From a checkpoint of a small mixture-of-experts model trained on Wikipedia: width 192, 20.4M parameters.
Below are experts of layer 2 (counted from 0) of a mixture-of-experts language model. Rows are named router (the router's row for the expert), gate (a neuron's input weights, with its number), up (a neuron's input weights, with its number) and show model dimensions 0-191. Each number is 500 + 25 x the weight over its row's rms, rounded and kept within 0 to 999. Numbers have three digits each.
Before each expert's rows: a language model's description of what the expert responds to. This comes from a sample of Wikipedia text that the model never trained on.

# expert 26
It responds to: Commas and clause connectors. Commas and word-final pieces with commas (y, a, e,), plus and, a, was, While, However, linking clauses or list items.
router:517506479530470520475544470536466462540528513454492526479491500515526535505425494502513534475525500461487529499496523459446544497481508506499538522493509471492512524501492448492488465509462475480454486490557491458527500470502532523535474480481492524457522485529487526520499522492465509513545483467488522504493463496484514447515487507502491504497538495511510496503490492486471462530472479453535480513498474482503521469520516493464522487500517467517458494475528495464542526476483510507495500511512535503482447516516490449508461489469471517466479504471479515469478501489531510510
gate0:492548495477480514490544482499532503479510482495522523486491515483491560489482525488540504518520490559522531515534548468514466536508494530463508503498519529496530480502511495494472480452496463492454516466496525477504478477517563463494490496485485444468496501523461477534509539537516476500515452516485477486478510516494478540505470478504466497540471522498459482471459486502456466513472525515496501506482522484485521539484487504487503487514500508502524484505497463498497536462453526495494512542539511530554494498471473499469529472494453515500495481473516486495524526535471562484
up0:501527498479489521505526475483531503480497485499519530478495511473498558487485522491525479501523488543502516528524565474518441550499507522462491507504538515492533475497496498487476479434488472490474522470492531473504488473516562482491481483486470451471497501518461467522518543537510496499496444512475478498483510520491472546501480480512479494542444514506470475474475494515449476493484522518492497503481522485485519545470484511499511484513500512503512481507490470488488533468447522510487512519534513525555510504476464502467521456510441509492506467494504490494531523521473567507

# expert 30
It responds to: The, years, sentence ends. The after prepositions, list hyphens, years like 2015, sentence-ending periods and exclamation marks in titles like Eat Bulaga!.
router:494493551564516528465478438509497504499529501476489524491508508493524493478474479478530494475503481513530489505474494502544456476493509493466470480492545459514479464491520493486474503468507461489527479456495479518506494490546506472499537503526464496479473483480482473445537531532506514496544515501482533541470526522513495490508484534512510485499545506493493505475471525504490424523508439429539537506490527508443511498477472490477505505457512486492484512524514482536489497525500483509506519511480503510502506535501487531468543472463546499495452458500479490506523497487493509494
gate0:508460503469494472505472480517458492471467502494527477521534498473539468497488503507449544475506508517503515478516469475506500433538494523462506512493546530480487472482502549460506498549504507488535488525484507500524555475512538496525493513532527531507541482496500468528518535505496479483497486474523480535491499472520532481451528499487452506478484528512516495478474524476476516485491471514459504538477517484488485466539535516497517498486528465490487522508450495485482525534498494472501495509531542523515493461512537496523502471482490477492524515432524519519434497447518507525
up0:515474503455475482500481510492451479492512523537495486508530507507530479496494462474459497489523540532492495525497467537483539471526506521505517546504549508506478503501484513474461526523518520521528458537471520516511538511500510501503505485525530528520508483471521460487495511475459518495496507470536446550492486495547549452475516491503449525478446497499506489497483493517508508467492502508439463537477502520488478471554513508506506494498497457479491517469471493462507505508484504491544534502505532529499502507504510517509499505523501470461559534432499503528455476451502481500

# expert 29
It responds to: Prepositions and separators. Connecting words and separators between items: and, in, of, opening parentheses, slashes, dashes, and spaces in tables and date lists.
router:543501491517462526470530484509476473476528482519504494497496539506508548464533536540520516516442512498492524506477494523496460494445522485498541540506468519515473508513505488508474479542504512527509464476499492494480542475491500504470547477471454496561486520464470508513510478470516500510531469501528550452484484488491510480507452496497542491483472495516538507498449520497497513504495506545483508526503481511501493458479509516468520518474533538536549513503535497495489547500486508476535476493546507541518499511454510451526499514477468508503459497515439493494482497493483474521
gate0:516518473497522552505533533487444515541515499491522515520522503480517482515482477503496435498525502519489499505479461479442488484515534522535465457500464501484470494457524568523499487470481516512493547495514460482490495484501495495521476471481468523475523494491469505479489504500507498489491490531452510494436507505518501502491426457555537496476535478476474516505476517514500492503554507477517518496500489492484503485511470506466529519527505481489476457514477499490449490449484565503504454473545505523494492463495513488501545473463497501499532507474493507478510521510527480488
up0:570523467528492502497476525511491485475481504484533498509551543506508484510509474463514511496544495515486497481468415509492505499513494551519520543473479483483500503484498513529484463496530481497510513486534486498482493489493527519493533513552532468447490503537443557552564464504520462496482536533502486470510536477519518503479524486528490480501525485435448513466508469501472479515499496485485474519491515463505537498512490476499525548493525516513475515491475528485514513509522482479489477518477517551509465472491486511509515474462494470499491485515519517507494471477523494470

# expert 20
It responds to: Articles and table markup. The word the, table pipes, and == or === heading markers in Wikipedia markup, plus some word-final pieces like et, er, ation.
router:511494500482522478575544528490484489538508516492504549534486511496516527492484456475522498497549515511455483526486492518458493514528539510511482506498541495501518475468511533532517505490502451515506492448509534498547525502490507533518501544507442523471509450522475477502521537536487562477480502507481520516496508511524492510496495495473487504492484468504458442530497534491480502530493507441571492488517495446475481511460457496486481473511494478501474453517524509496526476517524516498491512517492522506503517512503538518485516516478501473511473461505520500478487458451531515486
gate0:534487480504512520514491498487496508431452527506501498516484500470525487476488493504526518495526497568449472501504446492498475497527458510486480450540558460469464498463524502505514524520517546503512494515486462496494503492487519504501476522498528528504478520499494521525485488538509482514562542504486449526476511519524520494512518502521457536492504524507461541490507489488494537500499510515509524455486539473508504462479513513482481564514482459458470522482474537509521494530493494468552534502538477483507495513480498484485479537462498514465502519447463505516517517482506516463
up0:515494476484526478509482492472509500461461487499514498493486520507530475514522450497531503475516515549494484520514454496491491511529451489474501434460545514467469500488479502509519507542527500509499503507458481500475491509451546518501468539501513504520517525536484497544470507506542473538573552442484492566506497477510509472496506496523509520484480522484473539515534491472506515512480518522526491461469548482491477469493500512513502526507493505473471524495471558530518505506514518487505483485539482516523464492488515451490480551479514499456512524493500483522483515477500532454

# expert 23
It responds to: Inner syllables of names. Short vowel-heavy middle pieces inside foreign names and words, such as za in Hazza, az in Kazuo, ula in Pusula, du in inducted.
router:506446525521529482468479500501507521520481505522516512513464479489520502519510460525516536504467486507453474491538498470519498518524490539542498523520499505519463497520452506477502478520468457491511501505499494522542471498416522480475533530518512492497507488483502484474468531537508531531493522471482512498473522521516495510515538530495538488533520496498466530556494536483472479478482546499515504460483507520503485520437485452519526533512466504479480494490502491470540514485493510436508481536510480503506529536488480537520542524486478453543512474479468525492538488460475500499
gate0:498494470528523508496483481453503504506494515496489539472477504538505519492518492487523474517495515464475468508483550467569489504493479498499498503474490539526509529513495471486518484510531514517515515501544487530521417525501493483459529539506471454523491496484476468526495522503500516513493517491468512513485505533497477510548509506513479557506440502506499507503475500498493452502543501523516534469472429515479494496493503470511540565488499517462525512511488507476504491523518490458484452501554489479534498513480499503480553515494461506516465467535498473535560477500469506494
up0:481504530450510475503507501550450486506503484476495427519541501515476446534476530493492532487535494516546519481491440572455501501521524507498472478523525457462476489479544509512484502513483489480509481513493513484483559479498520504535483486497519540480495494512519515501502497491494475518510521546555456495540528500503513486489463495494480484478524497494493471484519490503493545515479492524485499525555550444527507492534459532478448482513494489517493520479504536532486508475520472530484500482503486507466501505508539481503506540530510520491504512460504509491446497524501495497

# expert 13
It responds to: Single-letter word fragments. Single letters or short pieces inside words or scores, such as s, i, o, ly, closing brackets, e.g. rough-ly, Divis-i-ón.
router:459467506496480472515546503507481465464455491475534500463483490527506515519506456493520463538481506529492505519467473520500494504491520490488485469498542555507467492511491532442522503502531509461531509494491497494512497491490501490466520541527493501501510523495471492482525524491504518516532459498499472523492498474487514522485543476479472557478477503514483519541490501527525476484501496495507513427482547489458517489478487462495551473475511494528460514502529489457505458492487528495492528504532510539446529536507461479479497462425480470507498482515492537496502485477511537448
gate0:520506499515515496541499491495488507507509530490480503510464471480552491504500535538530545480461498520504498535497547494510474478511502472531515457523491457501486519483469487510497489488475505514483477509492532544453488535480541485499490523561527493487520493530488488565473518459497460521522478508473493523488493511494503519484500516479526519547468536531477494513506512515506515556563507504478486512506521516501504500525476478505512534461516498539535536539499533493487517516466482555475498453491470467520479507533532455513489471535503556490535526486500519480537477479506502562
up0:504469505492511419532441503480494533462501510507494527532461494482514492475513527469521496515471466502489517509514513489494527461500493475497531485503481462507519512486476487501446497552534471502499490524515500512498529531505536473518525498550505490497491471489495498451520490525495498477513513522512532440511573516513478451508478565487496484486492512544495481504535486519520509513544517512509496502523527470512528501504492471497484526490498457494479506503456515476515561474576519509470480462499476499468488493505498462495482445507480524514540495464466489510527475519525516511

# expert 27
It responds to: Pipes and conjunctions. Pipes in wide tables, plus the, and, a, as, semicolons and commas closing names in lists, as in lawyer, actress Bachchan,.
router:519477454500497535493531488505513474548538454501477498502490498546484505478474492493535455482524512470456528523467460518503504496464555493504494507493484493483509500485509483496535474501493504422511474454530492436533493497445528528508506530494478511489513491515468504516490508500457495522480487506474525523469482543454462515533496508487537461482496439486468472505488489488488452511519473482530495500519525482492505475472478519483472511479486490529469506503510507504512472493465529464544496490496531492472527514454505480472501548472502508484509485545447524511516505484504552471
gate0:490458493516482510486511502525464532497468511459516456501488510479505534516481480554495456528482467518474481559522477449501496555543525492518514522563521486500458538482496512485501492493483500519496481518470528481477458547478428499515484479484519496515505458484514505528496510541496508526529472507513486510500551484512557507540512505486525520515485517450513538480519489489519535480460504508499459472493487498488519527519519501521473456484496517474528526523494514490497503475553480487505536485485526471486464493500552504476476480458472472486494492491519506492517511484524451537
up0:516462487487486504478498483501493474502486496472493497493484477456507534536484485534502518497485508524482483516506486482533517522537485498516520508545508488473485567481531528486560504512502537503481490490484466534452511503525474494521482505499531469489492497485539460470522518504481523543514461499520494533500516519468519525527483476456500475541485527439495520501514526495482502474450507496536438475497494528510462516523514471488489499509476487486494546538508526509533482501541450497521522470480521517501462503501512490454476472457492477468515509503495523531546489411546518493

# expert 1
It responds to: Mid-word syllable pieces. Short syllable fragments inside proper names and words, often after a capital initial, e.g. L-akes, R-unning, Enz-ens-berger, recognis-es.
router:474452533484501463494506482482479470526493557534528508512489507527491448495472516486542494485519517533513531466528518487500528526481517496513522476540526502543481493499463482522481496488477541492495483506452535524519493524500524497485531554469525517444518517451545503496489511506491506514491554482514568483471502500476533509487484492520501533491486515491481485566548483525492494494505504456476494467515526523492502496496506500457560460452471510501524481517481526472505554490537527503506467535498457499490504521463505542511537513468516498521490505511482478502483471498513493535
gate0:515498490512523504512568505459550532473541512511487562533486512494491462473515513512496494514489533526498479449467522483480498526493469539518544472491523509480492475472475484494481467481484491510498445513521474474445523494469519513487527533532487495497463517495508507505540528508489469511498506530470533454436515474509481475475520492518484480486514504514498518495504491471473544490497479479484487455490515504470544552516497507472529449436524496499539501522519533467462457484529479518498526480486469517509467502495493505504479512502516536468507512497471467443501528497522493502
up0:546487468471540474466532502501530516540513542486469543552503497519462453481530531528462499512467507518501469480521519515520489493521488497503514465507513480486466499464498483468438476489484487510545512500492482487464497462471558518469473543492499517530453498485500467492531524516467474545486522501463514472476489516486438474496516532501509506502498481478493523499510482505502516466530484529452466482494505511474530544521496520483502499460491509524512483508523511432467475505530468496456490536461475453487463514515501529532502489517499522500485508480486516466486510460510503488

# expert 5
It responds to: Digits in numbers. Digit pieces inside years, scores, vote counts and table figures, such as 7 in 1973, 46, -1, 64.1%.
router:509527485513460536504496538531505491524508496519475536469499512471516514484462516492472475507537509502529481477540507475494456541453517470519513503490463492511498521481514510479485489486481492470515531488527515546546444487490519527492541511486513504518474478495509481439536493493483491489506512527475474498472454490464529453476489540541487523462512484492517547531487508456484483513504461504520518489433495521450515488455493491487524520527484515521509489492500530516523440525496500491507513522531508544466508537485517519467497490500434527552516527535506493462466518490493484498
gate0:488492505481485506490488490536489499528489514496499472491489503482539515479479507499508527438554503510475537490485492505456521526477482497484521518504489455490497504517520505526451481456523520503483555513525530488517460511465503494539513477512503485495521461499503495448520497544522513519463488511498485547491465504518533491475479502588537485437528467427519537509505545493487475475487476473483471478493515494514496496507493484500524449501487528514472557513501507505516499524506513451548466454485508486509473512483507505501502468486521454526509548523485492483523518482500543530
up0:483523474526516518534480488496511481465530514467513488499522521512501494456485515469487494468505474506501500439502486502560527494444499487492511502507556512475521477493518480537500501498473519496488490469500480508507478503533494468435520511537500459523506462508485517517479505471489489531473569511495513417477460557511490490487489517468501510492530531480456470506489457523489549545518504521509514504460495496478537509477477498501508554517541515544532446464506519499514481496528549503464546496515509526466514522503503498478518535513501535499491507487488516474535497491489510521

# expert 18
It responds to: Mid-word letter fragments. Short letter pieces inside foreign names and rare words, such as al in Portugal, orthogonal, alias, or single letters m, u, i.
router:504505510502532513511491474481538534480498522572509513474524521437488521525504499487502492493509458498505472466500490482494513497448493521514493490516503471533506473513484450546525478526501519529496494489501469513527450509494493527425555527480525487539522503510549452485510532504522476529486509490490480479481504498487532524514562500503498488511486475471476482526542486515539470484514500491485479505475509476496531528463444487507557535477465534498502516523467510463509514487494527466491501474495517493481529501507472544513538513498519459498489479573510517497528479492481467475
gate0:481508490490509520513501499491507504525491495527480520473512519510513489495481499508487493482491496503501483498453485454477503486500446513490508521526516494486483478483498463521505475501493489513438502470499490476507515481548504498513542494477530526500496568507494489520487504507495458512474522525478522480473477505476482540450579492492498522476512475498507534451492542515524454503503475432475506464486467550483550531446488537504521490518521499497533491518501517522491519474483561484453490514480499577521491484523529505529527470461549500454504491503545499497509512484468494453
up0:490484519483499511461523503474512494491490532484507466538476503529546513452456571521492459480509515499482488501522519491471484514558490494470489471435473478465470486487409501474494504527512536526490499514523523495478506489523513513532505437518537536486522520523491535525520504493498513506509495477479488465446494535516493523483488445491533516499489507503481534501485504466514528513500521524512482496516542557512541494508502502493455507461499514474535492556495467460470512529523488494506477476462517526525490496499502475480497452493517517511493505531545522471490480497489502520

# expert 21
It responds to: Commas, possessives, hyphens. Commas after words or numbers, possessive 's, hyphens, and clause words when, where, two, see, as in girl, and group's.
router:510492486515490502509488511457454471537502463460504500481505517491485494497490462513482515493506516528499513508477576498505527510502519516507490540546533505487506506458500503499519472469485499493491543476555486450504490511510519489517492476516495500479482491500513512480518455516490473485468487505479485517489478538534503503488528529514502541477507491520501494476463477447529435535504433435513498490466520497445522475444480508474482456500480508550464481508504490517523486462468481487507498492486529502507544504534450465524493490455573506492518500512535522474494484508531526498
gate0:528542525474523500493493531509541484489455526541530498512470489511486448506501474502520557460522460507484503499473473448506480503470542513471495517494528486464534490477503503561510535500516532474470522532447516436500479527511512473494489493526529485548498474515445514537496517527535513506469495461468505485479460480513517523480502492511520507523526531479482453519492486510497503477496477447534505516468519475513525526535502498515510516524511515522506516488508444507484520507480452522520534498511498487511515495526501494490517500496516425452545536513488506520482516508482476519
up0:551509516459555493506484528510560503488492516531508510491491480487516482494505483474510554457523486511501481471484486464507463520469518504456478503512524503490550483490487508547473522477528534478497526503453502456518479495504506504492486517515530503544498498501474514574508498518542496519463521431465493508491487460524519485510497505503493498499508522443503455519553461535531509492494505466529515541475522504511493517557504519531504490531503515507496512468485466470488535507464462508525531478500435465492473481497527491480521491509514445492529521511489525523505520505475486506